{
  "n_layer": 10,
  "d_model": 384,
  "n_experts": 128,
  "experts_per_token": 8,
  "d_expert": 80,
  "d_shared_expert": 128,
  "activation": "squared_relu",
  "moe_layers": [2, 3, 4, 5, 6, 7, 8, 9],
  "router_score": "softmax",
  "normalize_top_k": false,
  "routed_scale": 3.31,
  "balance_loss": 0.000356,
  "balance_bias": true,
  "router_cosine_scale": 20.0,
  "init_std_router": 0.0355,
  "lr_router": 0.000936,
  "vocab_size": 16384,
  "norm": "rmsnorm",
  "norm_eps": 1e-06,
  "tie_embeddings": "early",
  "optimizer": "muon_variant",
  "lr": 0.0074,
  "beta1": 0.95,
  "batch_tokens": [65536, 131072, 196608],
  "seq_len": 1024,
  "train_tokens": 523000000,
  "steps": 4183,
  "dataset": "wikipedia_en"
}
Below are experts of layer 2 (counted from 0) of a mixture-of-experts language model. Rows are named router (the router's row for the expert), up (a neuron's input weights, with its number), down (a neuron's output weights, with its number) and show model dimensions 96-191. Each number is 200 + 40 x the weight over its row's rms, rounded and kept within 0 to 999.
Before each expert's rows: a language model's description of what the expert responds to. This comes from a sample of Wikipedia text that the model never trained on.

# expert 30
It responds to: Capitalized name openings. Opening pieces of capitalized proper names of people, places and bodies, such as Hor-ror, Kas-ongo, Krish, San, National.
router,237,152,173,226,190,182,241,112,215,148,198,220,138,205,151,217,230,177,291,160,247,222,197,189,305,192,248,233,173,165,155,216,213,150,201,194,195,256,204,220,221,280,190,187,198,194,211,150,206,222,206,186,178,176,157,149,236,263,230,174,230,117,138,209,224,207,298,198,187,241,139,205,230,159,286,204,195,205,253,197,168,244,291,197,187,209,202,252,150,212,163,204,274,116,165,47
up0,261,187,130,188,158,208,195,191,188,169,199,198,189,215,150,183,191,196,187,203,188,148,168,210,232,174,167,196,117,185,168,174,231,274,182,164,196,159,182,122,146,174,233,158,218,205,164,224,217,256,160,281,277,115,220,221,163,216,244,276,239,189,193,289,241,224,214,199,242,176,198,181,183,162,232,232,134,218,154,203,249,157,156,217,186,229,254,208,251,265,256,201,176,232,201,194
down0,195,197,140,183,191,200,247,245,206,150,202,188,148,203,183,197,203,199,188,213,240,169,209,243,125,191,183,192,144,176,116,152,191,277,105,185,164,270,196,169,133,188,186,223,198,223,243,231,238,237,188,236,253,97,255,206,168,207,154,161,241,143,105,242,263,240,214,265,285,183,215,200,194,283,284,221,190,222,138,244,199,139,235,181,192,182,145,232,205,147,180,251,207,202,204,182
up1,231,142,186,230,175,232,153,268,158,208,228,209,217,183,214,160,170,153,167,282,193,169,202,184,133,216,199,144,173,269,173,187,205,149,297,159,268,217,145,252,238,148,148,177,173,201,183,196,178,237,168,212,172,203,199,162,245,165,184,194,169,134,266,279,194,212,135,196,224,179,296,237,262,245,246,179,192,129,222,194,274,223,262,219,128,233,186,203,202,269,171,229,230,189,194,195
down1,226,222,208,211,173,189,201,227,265,117,228,292,181,192,233,205,235,219,142,144,216,136,242,221,217,200,198,180,212,244,87,226,265,218,191,230,147,168,204,236,257,223,221,129,206,226,234,178,253,198,161,280,231,210,137,149,201,229,227,184,191,202,205,209,257,164,219,272,171,158,190,250,228,234,187,183,185,109,296,201,189,188,222,183,215,272,192,175,127,166,179,201,190,182,262,167
up2,256,163,151,193,207,214,242,189,194,179,139,181,191,244,218,154,167,196,223,265,186,205,150,255,280,231,177,153,235,196,254,226,172,193,199,191,208,144,203,216,218,248,140,219,267,259,178,179,250,137,163,162,119,177,153,162,144,198,147,186,149,152,225,226,212,233,268,179,267,228,212,199,185,186,224,210,188,145,115,137,249,182,207,180,162,183,206,202,203,213,227,251,203,232,151,234
down2,173,232,217,162,243,256,215,193,274,151,151,166,162,240,205,165,120,214,204,241,189,183,185,84,164,225,194,206,222,139,180,224,189,244,166,212,228,205,186,182,256,158,161,199,241,126,221,189,183,140,214,280,203,168,168,208,190,208,143,249,168,259,149,215,199,216,199,201,255,193,149,234,168,234,147,199,226,177,188,244,161,239,190,267,229,239,225,160,183,215,176,288,180,223,180,237
up3,180,196,285,282,198,180,234,206,161,308,202,160,175,164,241,168,225,259,167,190,158,216,265,176,175,151,204,276,230,137,192,254,256,167,221,150,176,216,225,141,203,155,248,147,195,185,221,256,260,256,198,153,165,226,148,156,185,229,228,113,224,122,196,236,160,227,184,162,231,125,247,139,174,250,212,166,251,134,232,179,210,178,180,215,253,221,179,257,296,202,191,273,241,217,168,185
down3,240,202,211,195,261,243,194,214,199,238,199,206,177,246,209,191,195,290,127,190,142,233,205,215,184,193,248,200,127,175,239,217,233,274,135,203,178,255,239,230,228,181,172,205,259,137,279,216,216,179,251,225,188,249,286,180,280,139,178,221,238,239,259,200,238,206,249,185,206,203,278,241,176,181,248,191,306,190,183,209,226,211,213,216,217,159,186,146,208,142,208,190,209,245,203,212
up4,229,186,244,125,188,220,162,178,232,189,226,265,226,161,221,227,219,202,202,164,219,254,212,264,151,197,194,211,91,219,249,206,171,176,189,208,185,165,151,199,192,213,247,176,165,157,193,167,87,145,184,268,217,111,182,181,258,172,141,162,168,197,225,216,214,188,237,253,146,200,259,149,217,172,269,155,215,279,161,232,186,175,205,154,199,268,250,186,173,151,236,167,221,180,189,275
down4,164,155,205,163,249,186,201,150,229,159,185,136,219,146,134,185,183,174,218,138,230,185,208,160,220,218,220,152,200,255,221,192,223,208,252,166,241,187,180,222,251,199,205,208,127,157,131,114,224,237,184,215,163,201,163,191,314,154,213,275,168,238,220,158,158,207,223,251,154,261,213,213,204,239,239,235,141,185,242,257,154,196,221,236,252,203,194,222,201,187,183,147,224,218,151,181
up5,187,258,184,225,219,217,192,281,255,202,265,178,120,256,120,180,150,195,127,173,202,178,146,166,151,235,201,249,208,265,192,234,186,179,159,140,197,308,203,241,199,109,161,177,225,187,211,169,149,199,210,230,217,206,182,215,194,166,221,213,193,229,208,190,120,269,204,253,240,152,192,235,181,140,206,168,213,219,210,312,220,192,243,204,222,128,176,113,152,272,229,243,155,247,178,130
down5,229,220,179,182,145,174,169,203,219,169,224,226,139,173,253,185,207,200,198,214,228,162,171,212,257,218,236,168,253,174,219,272,201,174,206,280,266,131,225,235,148,210,124,174,223,145,116,225,165,246,113,194,199,216,184,290,208,189,144,154,154,174,224,190,165,194,251,156,165,218,251,198,236,225,233,151,106,263,245,191,247,194,223,210,240,195,190,196,246,209,186,197,186,246,199,183
up6,212,177,246,226,183,232,196,149,151,264,197,142,162,261,150,199,189,165,253,159,176,194,209,197,256,233,262,135,137,168,229,230,185,203,231,218,127,128,161,225,160,220,202,214,174,183,225,204,209,199,191,222,223,160,197,256,229,186,163,300,183,177,201,192,247,241,162,189,234,160,151,197,231,130,250,180,179,157,259,198,180,165,193,191,199,184,185,149,156,221,170,151,202,184,232,171
down6,204,187,251,228,216,212,237,270,234,151,164,133,174,257,172,226,194,187,244,212,270,43,262,204,130,211,188,214,186,167,234,242,152,168,237,190,166,179,176,218,146,205,145,182,191,198,158,115,260,214,169,202,250,147,187,138,237,162,210,203,183,203,238,224,263,140,145,119,182,109,216,224,206,209,171,213,218,214,123,163,258,108,181,222,212,178,168,172,196,172,228,259,192,187,139,225
up7,146,176,253,178,189,174,221,178,245,301,196,232,160,216,209,200,202,221,203,153,248,219,188,272,272,115,174,290,199,136,238,177,185,206,142,187,90,283,186,235,210,244,160,179,146,216,224,205,210,155,200,240,251,153,174,164,185,127,206,159,181,201,201,220,185,127,284,223,134,149,220,144,248,198,253,194,232,253,218,118,188,222,132,254,191,217,211,223,241,161,132,191,247,183,182,165
down7,185,187,237,208,168,209,163,235,270,176,179,232,109,181,240,162,164,175,239,242,249,188,238,159,232,241,158,226,197,188,190,208,233,214,169,227,165,199,174,237,226,241,220,238,216,177,249,228,201,235,227,234,166,118,169,204,233,245,169,142,151,179,242,273,153,218,274,274,179,182,274,137,134,214,269,190,309,155,246,146,236,150,192,199,244,127,172,172,181,253,170,219,198,218,198,193
up8,194,197,204,209,194,174,141,232,233,178,213,230,204,296,213,203,230,234,220,179,200,192,182,225,200,145,187,184,211,172,243,196,226,172,146,151,137,175,209,147,136,156,224,203,248,208,185,133,236,171,138,242,149,148,196,152,169,256,272,251,162,164,168,280,224,181,247,134,207,196,199,186,221,108,193,164,168,130,193,171,283,181,136,81,174,128,167,228,167,188,224,147,224,211,226,255
down8,273,170,183,219,190,230,213,262,224,148,176,210,189,220,202,140,178,244,206,178,163,218,153,171,221,192,211,140,211,163,174,224,178,211,201,225,220,222,228,229,227,197,203,213,239,138,266,196,219,242,200,240,146,241,211,214,198,238,252,212,174,229,175,154,127,206,188,245,225,154,204,207,207,139,203,218,189,153,113,161,169,183,151,156,195,154,268,155,210,208,282,212,177,131,137,184
up9,162,220,227,209,178,125,150,119,257,175,192,176,155,230,185,215,210,201,245,232,199,130,277,234,164,227,203,188,101,166,205,232,207,220,206,157,171,135,102,95,206,198,199,263,188,202,209,173,179,173,257,237,167,143,181,206,234,192,278,199,174,216,199,224,169,189,178,180,142,224,200,169,199,208,167,125,121,281,246,129,222,179,195,209,164,187,95,215,225,182,187,200,151,220,149,188
down9,275,215,179,170,233,248,181,216,290,265,236,172,199,179,183,238,267,191,205,270,212,176,215,224,182,172,200,196,164,182,280,165,192,193,167,203,206,170,208,195,197,260,145,186,189,180,202,179,190,246,252,196,188,237,193,228,206,204,225,218,221,120,151,223,219,193,257,244,212,142,164,232,234,137,215,242,250,266,227,153,237,148,132,141,222,204,167,157,211,238,147,243,213,215,160,120
up10,220,170,189,171,174,240,210,246,142,202,207,162,199,272,242,285,196,221,202,217,176,183,198,218,232,225,242,204,206,253,259,127,193,178,135,131,201,220,219,137,181,169,174,238,192,250,264,214,234,182,200,271,190,224,124,196,234,192,229,207,222,171,178,275,209,208,238,192,184,152,190,168,198,285,145,126,120,206,209,285,256,145,214,132,198,155,143,239,168,195,176,155,226,165,239,253
down10,142,229,180,230,251,236,248,220,204,278,227,185,187,241,231,221,219,174,188,237,246,274,170,137,264,179,230,283,232,217,218,205,206,172,145,235,268,242,189,233,193,230,210,193,208,202,142,230,184,234,263,226,277,146,160,193,175,196,332,264,221,163,127,250,211,193,228,259,186,216,179,215,164,249,201,275,148,205,218,234,231,158,223,192,121,179,199,175,253,204,128,221,172,151,228,202
up11,272,234,233,222,196,204,194,209,267,254,210,129,127,194,160,261,220,161,141,183,266,157,165,152,237,169,171,194,173,218,175,233,273,144,232,239,251,206,154,179,199,182,117,216,170,234,249,170,239,224,186,251,208,252,163,213,194,218,214,228,190,209,256,218,212,242,152,174,206,249,272,222,219,210,216,251,228,210,111,171,144,233,224,100,178,223,201,162,174,262,204,158,187,156,162,277
down11,188,235,181,283,196,242,178,234,194,239,278,235,164,160,245,240,243,194,234,201,234,214,109,152,253,165,133,162,216,144,157,318,247,172,213,178,182,264,197,233,252,212,149,170,134,179,256,264,265,226,202,166,179,232,226,205,192,119,152,171,179,230,236,269,212,288,161,276,177,292,185,144,206,297,211,207,157,237,149,189,202,231,246,158,228,176,226,225,192,199,233,151,229,149,227,213
up12,239,140,182,247,222,203,219,166,244,192,240,168,252,194,261,172,199,158,181,243,244,210,131,168,175,214,222,158,133,229,204,173,222,199,179,279,192,149,142,172,261,153,249,201,222,114,190,174,171,133,178,170,171,196,229,131,146,186,252,243,213,228,254,190,189,161,155,154,213,217,170,193,257,170,218,134,252,144,187,176,164,223,163,177,221,98,210,141,221,179,203,290,264,185,116,257
down12,259,150,165,242,195,225,202,138,229,218,175,183,190,201,230,122,229,144,234,259,244,213,169,266,245,234,162,202,137,204,250,202,194,166,194,196,189,234,192,239,234,232,279,106,253,171,213,206,181,223,170,203,251,145,278,209,123,197,167,159,217,219,251,215,185,240,241,211,174,185,190,149,189,176,242,266,204,198,222,162,164,232,205,175,234,178,230,191,278,187,264,239,227,172,214,250
up13,211,183,252,176,128,242,202,194,259,262,235,256,166,161,228,169,223,191,205,192,173,155,161,224,113,220,195,148,249,152,195,215,201,179,112,202,238,187,198,324,247,208,165,113,142,151,97,203,187,166,218,172,187,209,204,294,230,157,206,236,239,160,273,188,196,156,148,162,179,194,157,218,233,173,211,278,191,207,182,230,181,213,151,215,191,197,277,134,219,127,230,127,173,130,152,130
down13,236,200,220,210,164,228,123,158,196,239,180,212,143,219,139,238,150,195,216,231,219,165,213,206,203,117,197,192,167,175,219,198,220,264,197,183,211,170,189,279,166,230,175,273,162,255,188,131,245,183,169,234,160,237,157,275,186,263,199,220,283,214,256,163,137,155,169,189,275,243,227,141,243,141,270,216,180,163,257,142,110,184,173,109,191,137,228,126,167,196,261,157,281,119,122,174
up14,171,245,250,192,208,183,242,194,163,163,282,203,246,176,170,212,204,250,161,136,146,251,159,236,295,225,220,154,202,233,185,167,228,194,290,194,210,187,277,147,218,228,205,184,183,215,175,197,256,235,220,250,282,266,178,245,193,240,276,205,240,229,186,113,170,269,230,191,261,219,243,123,283,237,253,196,228,262,225,213,188,131,156,216,218,228,182,225,204,125,137,168,289,215,224,224
down14,159,201,217,250,162,231,207,215,226,191,183,206,247,200,152,193,214,201,190,154,157,227,205,149,147,251,239,194,227,213,224,163,137,251,193,182,201,276,186,177,140,163,248,212,266,212,158,187,207,261,214,227,257,145,198,261,146,265,200,196,170,176,166,240,185,298,201,162,232,231,199,136,193,221,132,245,139,242,263,229,161,272,208,170,195,225,177,268,155,218,161,136,214,225,205,201
up15,189,182,151,165,209,156,204,220,201,200,169,166,200,195,179,185,220,220,245,247,238,144,297,146,204,233,224,197,227,236,180,129,228,257,203,122,173,215,230,200,155,209,155,147,136,187,118,245,214,201,217,226,159,191,216,213,180,314,149,150,232,162,282,233,172,172,162,230,240,166,212,174,262,210,194,224,255,199,156,240,151,203,251,274,182,212,242,184,200,179,141,214,179,215,153,223
down15,226,141,139,193,272,121,200,138,150,229,140,198,210,125,277,246,156,202,189,255,170,210,262,103,239,212,234,230,246,145,187,211,226,203,228,259,255,167,200,217,265,214,163,221,169,145,207,245,146,202,129,192,291,218,231,157,150,260,231,282,165,186,230,251,160,235,210,196,138,236,200,209,226,145,181,279,191,225,186,263,196,235,117,259,248,253,218,141,214,193,216,240,194,231,231,202
up16,205,172,257,184,206,143,189,172,208,217,165,144,160,217,176,141,234,203,218,186,195,206,120,205,213,268,233,178,286,171,159,167,156,245,190,211,201,186,171,227,187,271,250,230,206,200,172,269,248,198,143,257,217,276,144,209,176,228,116,214,211,280,162,159,236,179,206,217,221,229,154,250,202,156,176,226,186,148,148,207,187,153,192,199,177,203,165,236,96,144,85,215,277,235,190,184
down16,220,217,214,254,190,158,230,241,117,187,176,252,149,197,203,246,192,173,208,176,207,211,184,203,244,166,194,154,119,241,71,154,231,165,133,148,230,153,265,223,193,210,156,261,171,252,209,137,222,179,176,147,256,231,180,142,196,217,198,234,194,173,199,221,193,149,236,159,170,226,194,221,159,265,196,220,219,267,244,134,194,165,223,193,171,270,101,207,129,213,131,215,221,216,177,242
up17,192,188,279,218,183,236,161,242,287,134,197,214,190,274,207,216,127,150,114,227,207,220,189,149,192,245,237,206,133,210,215,221,210,221,116,208,224,203,131,265,224,266,226,257,217,211,253,216,216,184,225,226,183,267,135,236,254,222,224,190,184,210,243,114,216,206,148,227,142,184,214,244,269,241,201,183,181,207,203,228,247,183,207,120,92,177,158,184,151,215,235,153,176,269,98,161
down17,218,179,251,132,179,152,195,214,219,191,223,205,148,174,209,169,201,191,155,193,227,278,245,221,214,240,230,156,198,185,195,269,202,168,194,206,251,127,173,219,241,180,180,115,174,212,288,128,217,175,245,294,159,238,210,164,218,210,249,201,204,226,188,221,210,154,174,237,192,190,171,162,195,228,239,216,265,249,190,193,203,225,201,179,200,262,191,119,199,210,250,205,154,210,219,153
up18,162,224,218,181,167,258,167,266,185,212,184,256,236,134,251,214,247,159,226,174,199,196,207,147,233,220,233,207,111,204,238,149,138,137,210,221,136,121,206,251,178,125,278,245,233,175,202,178,217,156,250,203,189,256,112,232,282,186,147,165,217,250,205,254,215,234,236,229,152,197,214,157,223,179,254,183,194,280,179,248,216,243,212,143,129,234,203,241,226,206,154,171,162,180,123,216
down18,148,184,256,130,209,291,197,160,135,185,189,251,196,152,302,148,187,178,203,164,213,239,160,207,211,148,257,103,207,211,230,193,177,283,166,168,179,202,190,183,182,194,194,129,142,153,217,190,210,216,222,211,257,183,203,181,181,210,182,199,281,180,141,219,202,207,240,185,98,212,160,207,156,220,278,218,173,207,187,210,269,231,261,210,162,154,219,207,160,249,196,152,186,227,229,201
up19,189,115,244,185,189,270,211,128,279,180,192,228,206,245,230,151,171,214,205,199,193,197,166,251,141,258,143,83,163,225,219,171,230,163,234,113,239,276,156,236,176,157,205,236,234,208,200,219,212,198,251,225,200,297,238,213,224,141,229,205,230,274,166,196,186,165,149,217,226,308,174,194,286,278,197,209,239,212,140,185,270,208,216,221,185,161,179,234,150,173,228,223,200,243,312,206
down19,151,137,176,256,130,217,249,238,241,155,108,164,184,218,199,169,232,175,210,245,240,191,160,164,174,225,188,175,215,203,195,188,242,110,260,129,289,290,160,208,190,199,191,186,219,199,171,176,209,188,263,272,137,221,205,139,187,236,242,174,221,263,221,196,250,236,113,246,237,184,180,188,209,210,198,206,235,152,157,164,261,234,196,253,229,211,192,188,219,152,246,227,218,184,302,174
up20,228,260,207,178,263,206,148,165,232,172,212,216,179,157,222,231,154,160,141,210,191,215,200,222,221,206,275,230,154,273,219,197,154,164,232,150,151,104,152,216,183,173,253,236,249,214,197,157,253,202,208,206,258,196,144,190,216,218,200,189,178,252,254,181,190,126,209,146,118,237,246,225,262,157,228,202,214,268,232,202,221,197,215,178,224,137,221,185,225,221,164,180,203,183,199,121
down20,216,247,83,157,159,217,200,206,208,281,259,217,149,251,217,153,260,169,165,136,213,205,148,156,269,265,216,209,113,228,274,244,160,216,152,167,255,163,183,237,258,210,216,167,183,192,188,290,222,237,189,202,152,191,182,178,164,158,135,173,203,206,200,136,137,187,166,106,202,204,174,169,208,230,193,127,311,208,286,188,154,173,219,170,124,182,209,151,206,166,210,253,171,177,247,185
up21,182,211,255,162,175,144,158,199,190,165,175,215,186,161,215,225,222,194,190,164,132,180,251,174,187,199,228,130,174,205,150,236,175,151,224,155,210,185,178,210,183,151,209,148,174,189,193,198,252,209,140,215,171,219,297,231,255,208,157,189,192,299,224,223,166,252,222,211,184,206,231,213,233,236,161,132,187,180,198,248,245,190,193,156,217,217,198,279,229,226,185,171,115,280,254,170
down21,200,206,126,260,216,184,237,218,222,194,206,224,243,147,183,175,260,214,181,196,235,179,264,184,220,198,271,185,264,187,180,188,213,149,242,170,205,242,246,210,151,195,196,136,142,179,148,121,193,255,224,148,177,234,245,196,221,169,225,144,143,192,193,136,224,203,285,226,204,131,202,218,205,183,233,301,211,148,209,215,172,199,192,156,203,206,66,237,158,269,233,180,178,262,213,153
up22,183,189,202,149,134,164,173,167,215,199,186,243,184,230,222,229,261,249,125,199,224,293,275,142,209,135,209,180,204,219,218,192,212,223,184,159,223,179,249,258,210,279,186,223,212,225,268,171,218,263,145,202,108,145,163,171,208,253,148,131,215,197,202,186,191,153,263,200,210,212,208,187,199,242,217,233,172,221,163,223,218,180,266,256,185,235,195,176,197,215,198,229,221,167,278,217
down22,206,264,148,272,221,156,204,210,246,236,192,207,262,217,210,198,229,225,230,213,226,206,252,120,265,195,232,158,190,249,255,153,266,230,236,164,142,236,201,303,232,215,207,158,240,131,159,252,227,141,185,190,122,175,238,254,257,236,247,143,265,182,219,228,245,207,326,266,226,170,156,193,249,267,219,255,153,168,178,198,176,186,171,210,241,225,211,193,265,214,193,144,190,185,202,186
up23,176,239,247,167,166,190,206,231,178,190,176,191,139,156,264,215,279,126,163,267,278,231,189,165,185,168,206,166,302,249,184,264,197,118,231,183,132,201,174,205,246,352,111,208,212,256,146,232,189,185,207,153,170,135,210,189,160,204,217,278,203,228,265,112,147,239,139,288,248,193,135,223,144,172,209,182,215,182,183,159,200,312,259,249,194,153,247,234,244,213,233,207,178,176,187,136
down23,181,198,127,193,228,165,264,212,196,254,227,171,217,227,208,245,228,148,215,116,166,181,214,130,178,208,209,248,204,210,148,234,167,166,272,173,150,214,236,223,216,281,217,211,159,206,212,266,188,243,135,265,135,201,237,211,242,246,165,224,282,144,189,80,210,257,140,260,289,282,177,195,198,215,197,207,199,191,177,169,250,248,252,224,183,147,210,174,132,211,266,209,178,186,190,230
up24,125,202,200,249,244,307,209,211,194,220,235,226,231,169,236,229,285,111,137,221,185,174,180,179,176,183,155,117,226,212,174,210,235,158,206,218,189,231,245,199,269,166,188,177,211,215,232,189,205,212,232,187,193,117,168,201,125,111,144,219,151,214,187,217,168,268,244,202,198,251,180,226,157,212,217,220,191,199,233,126,231,281,195,175,114,228,170,183,209,208,198,178,231,182,226,189
down24,184,219,119,218,245,264,249,159,207,78,234,222,176,154,267,165,184,146,229,232,198,192,206,157,153,214,196,189,168,146,211,178,136,180,190,247,209,274,153,215,213,226,205,231,242,188,223,192,218,156,88,218,122,202,143,270,176,205,152,156,164,201,275,227,194,245,219,275,240,147,181,200,135,182,220,221,227,205,196,239,237,208,213,248,209,146,169,228,164,192,196,191,193,166,214,102
up25,123,200,213,141,166,235,204,191,139,187,197,226,190,167,236,159,255,187,173,295,258,209,160,245,200,204,164,75,239,239,190,195,228,263,193,210,217,195,234,140,230,221,229,201,202,188,196,230,185,168,246,257,228,212,209,217,185,144,252,247,277,309,184,136,213,179,146,207,197,231,187,224,204,255,245,176,218,151,217,184,199,240,243,177,208,239,227,148,224,207,232,199,154,290,219,221
down25,150,177,232,211,154,212,154,152,175,134,183,194,123,197,162,215,192,129,235,207,221,192,260,248,124,237,252,159,218,224,208,183,180,211,261,290,285,183,190,187,211,276,156,226,224,212,205,167,195,253,288,215,237,204,260,250,233,226,157,191,209,262,168,184,200,191,192,199,197,221,183,142,200,221,183,128,261,254,222,195,210,238,221,176,152,135,152,252,255,218,189,251,216,217,105,219
up26,209,234,252,161,204,195,184,139,138,155,212,121,126,207,199,159,291,213,158,133,187,165,131,328,160,219,138,185,195,146,163,175,216,189,159,215,231,266,221,180,178,226,207,188,231,180,168,154,201,224,186,133,136,136,211,188,146,188,218,196,229,108,155,253,228,153,198,152,180,162,206,223,228,186,214,273,177,186,216,165,240,249,201,150,175,198,229,237,212,160,212,184,201,195,194,210
down26,264,214,175,229,243,222,173,196,183,177,205,208,191,215,139,198,255,217,188,181,183,168,246,164,148,209,199,240,180,207,196,172,221,236,221,156,249,189,231,177,166,174,233,179,290,251,194,210,180,220,173,236,219,265,268,203,192,177,113,206,263,211,108,285,285,170,245,253,139,118,150,240,169,108,238,145,186,151,146,263,232,232,264,213,187,248,240,142,274,222,197,152,235,169,227,167
up27,170,233,259,154,205,177,129,139,257,274,230,225,175,274,217,198,257,187,190,228,202,264,220,224,206,226,154,205,204,205,130,204,202,177,205,130,117,224,153,226,153,213,234,247,109,178,187,283,141,142,198,177,239,235,165,241,107,168,254,157,201,227,187,103,225,121,218,189,150,165,285,213,130,180,181,165,234,198,110,199,237,201,230,193,148,217,99,173,252,201,211,161,200,163,161,245
down27,221,225,199,182,167,215,144,218,234,194,239,220,250,270,168,186,218,175,182,166,199,257,264,239,226,147,161,206,133,219,102,112,264,140,218,228,176,239,218,195,261,176,181,182,176,214,211,161,129,211,237,234,221,201,200,261,213,215,207,166,148,155,196,114,149,214,184,135,182,229,172,252,227,193,172,211,201,170,179,213,254,152,163,220,158,206,228,196,151,148,236,170,203,116,220,170
up28,173,131,198,289,171,160,217,213,162,169,229,156,202,254,217,216,193,251,199,268,185,145,163,199,150,177,213,170,204,154,206,219,253,255,245,175,195,171,154,191,186,121,224,256,191,229,175,221,250,98,168,228,218,154,233,196,220,195,187,265,179,301,245,143,246,208,126,259,182,264,159,240,130,200,189,196,239,214,243,247,196,283,243,214,220,219,123,139,158,172,150,217,172,131,201,225
down28,225,180,225,172,184,172,225,216,227,153,213,263,204,136,197,233,179,140,205,181,183,199,150,185,155,235,219,154,273,229,239,129,224,185,176,200,241,165,231,177,156,176,237,266,210,222,279,178,165,220,224,275,241,219,183,254,221,201,188,219,303,205,233,214,157,212,168,207,262,220,116,220,239,161,151,257,213,292,173,177,228,177,240,218,262,209,195,120,252,240,156,297,239,172,225,199
up29,204,218,274,244,169,156,311,157,167,200,238,202,143,203,181,178,206,214,229,176,192,171,229,110,69,148,242,160,197,136,174,170,183,221,245,182,154,204,119,174,207,238,209,246,186,242,212,223,188,158,224,166,137,172,251,245,212,235,227,282,196,190,197,241,244,161,217,223,222,196,175,142,230,229,197,132,144,188,168,169,131,194,168,176,151,206,305,271,208,217,138,227,211,146,200,154
down29,248,208,221,214,167,154,170,145,240,124,107,196,172,218,221,177,300,159,276,215,194,270,214,189,221,120,233,224,193,184,189,171,236,206,185,224,179,237,215,236,243,250,218,162,192,206,173,165,195,268,162,212,270,223,234,237,162,263,154,138,171,278,162,214,186,196,188,201,254,187,169,187,240,161,225,171,159,179,194,246,219,142,196,267,238,240,222,275,261,221,129,147,243,256,182,160
up30,204,194,208,207,195,160,256,246,219,251,186,152,139,266,277,141,148,174,215,213,168,106,221,178,267,245,223,224,191,188,161,153,215,205,202,168,171,224,201,238,185,225,186,257,224,267,215,201,202,234,195,209,235,201,183,201,205,283,170,188,107,259,204,216,228,171,248,268,207,222,138,207,120,158,233,206,183,166,226,213,203,161,213,218,242,232,182,229,196,226,194,197,241,184,238,243
down30,234,237,213,130,189,250,274,162,186,188,145,209,181,196,164,179,179,240,238,205,122,253,116,159,216,241,207,178,206,131,226,209,284,152,144,201,250,216,207,199,172,190,236,238,184,158,186,173,201,229,152,185,142,219,222,168,133,194,194,164,172,261,176,228,246,233,193,227,260,144,181,247,195,179,161,143,199,207,195,235,246,196,166,198,212,178,169,189,234,202,248,207,223,190,183,148
up31,197,199,249,229,205,156,178,230,254,189,241,206,199,224,204,201,165,162,180,227,171,243,254,186,185,223,220,254,188,181,200,189,231,227,180,154,185,196,251,250,158,142,206,273,247,170,212,246,204,136,243,185,232,158,157,167,254,245,102,204,147,158,244,261,214,112,221,71,197,181,167,212,182,195,230,208,162,248,181,256,181,233,277,162,256,169,191,169,136,260,188,168,224,200,199,260
down31,251,284,237,216,175,187,131,106,194,188,244,196,169,274,188,226,144,184,195,204,295,246,227,166,195,164,255,209,164,160,179,203,289,178,157,89,202,282,219,189,185,171,208,199,229,161,237,250,164,236,225,167,213,218,234,229,267,177,120,206,186,251,194,161,233,173,206,211,163,175,185,109,240,262,182,249,294,221,148,253,190,251,179,279,249,212,156,183,231,122,221,197,193,193,261,173
up32,186,150,214,164,152,180,151,290,249,187,188,202,174,272,197,133,217,269,275,219,133,140,151,210,178,219,206,260,237,197,169,293,192,193,261,273,264,160,269,272,202,240,200,255,165,146,158,234,120,194,202,270,269,231,158,269,231,219,156,219,190,167,161,179,131,194,151,149,227,228,207,199,211,224,148,201,192,186,269,233,102,204,229,159,123,178,188,225,169,175,203,192,179,195,206,239
down32,208,160,231,184,282,204,93,224,203,142,196,232,249,167,172,207,169,181,130,202,275,153,266,248,274,156,216,166,280,248,107,267,184,157,240,180,242,204,216,197,204,214,179,123,281,197,185,231,191,244,296,242,188,166,192,185,309,266,189,214,156,211,202,171,157,236,226,179,157,192,159,97,284,267,212,254,216,214,234,193,194,218,228,199,219,168,180,220,184,227,237,176,246,204,205,227
up33,176,286,196,277,227,238,135,180,204,220,276,195,161,188,86,180,144,156,211,235,124,152,198,197,227,133,191,193,191,170,210,203,281,179,276,253,253,163,165,236,156,175,192,224,135,200,156,199,181,146,229,197,273,288,228,203,211,181,169,190,187,269,189,227,252,274,238,210,243,270,204,221,238,165,237,202,230,176,238,154,200,230,173,199,196,178,203,82,271,200,207,248,237,247,262,185
down33,109,204,273,168,152,221,162,274,168,224,198,145,228,190,159,250,216,272,222,205,186,196,191,213,221,255,182,237,185,179,244,228,234,190,191,148,201,192,157,146,212,222,235,246,163,208,183,253,227,208,193,191,232,157,164,207,169,221,202,153,219,185,193,251,265,237,179,236,194,283,288,241,144,237,162,207,181,213,168,203,249,137,188,177,245,206,146,174,283,191,268,206,208,171,231,185
up34,183,230,236,249,155,139,205,248,242,173,237,142,198,170,207,188,182,191,174,195,233,149,200,244,227,239,215,249,173,205,268,188,205,147,208,154,199,217,202,238,185,197,207,168,217,211,166,180,198,197,273,219,194,215,210,265,207,220,260,191,180,233,185,234,219,184,124,235,178,181,257,223,183,186,201,250,248,184,177,191,211,232,238,172,196,227,113,232,156,170,183,135,174,182,241,193
down34,234,189,235,215,198,196,242,198,172,132,259,237,214,221,179,162,224,141,225,192,210,247,197,215,225,188,164,142,188,212,188,239,198,216,185,123,195,274,249,226,228,179,251,196,205,226,203,145,265,155,203,283,135,143,220,196,249,150,156,220,204,181,212,250,194,208,157,247,218,192,264,181,174,134,180,248,162,185,196,120,194,180,191,256,201,209,128,238,213,118,160,208,184,202,187,215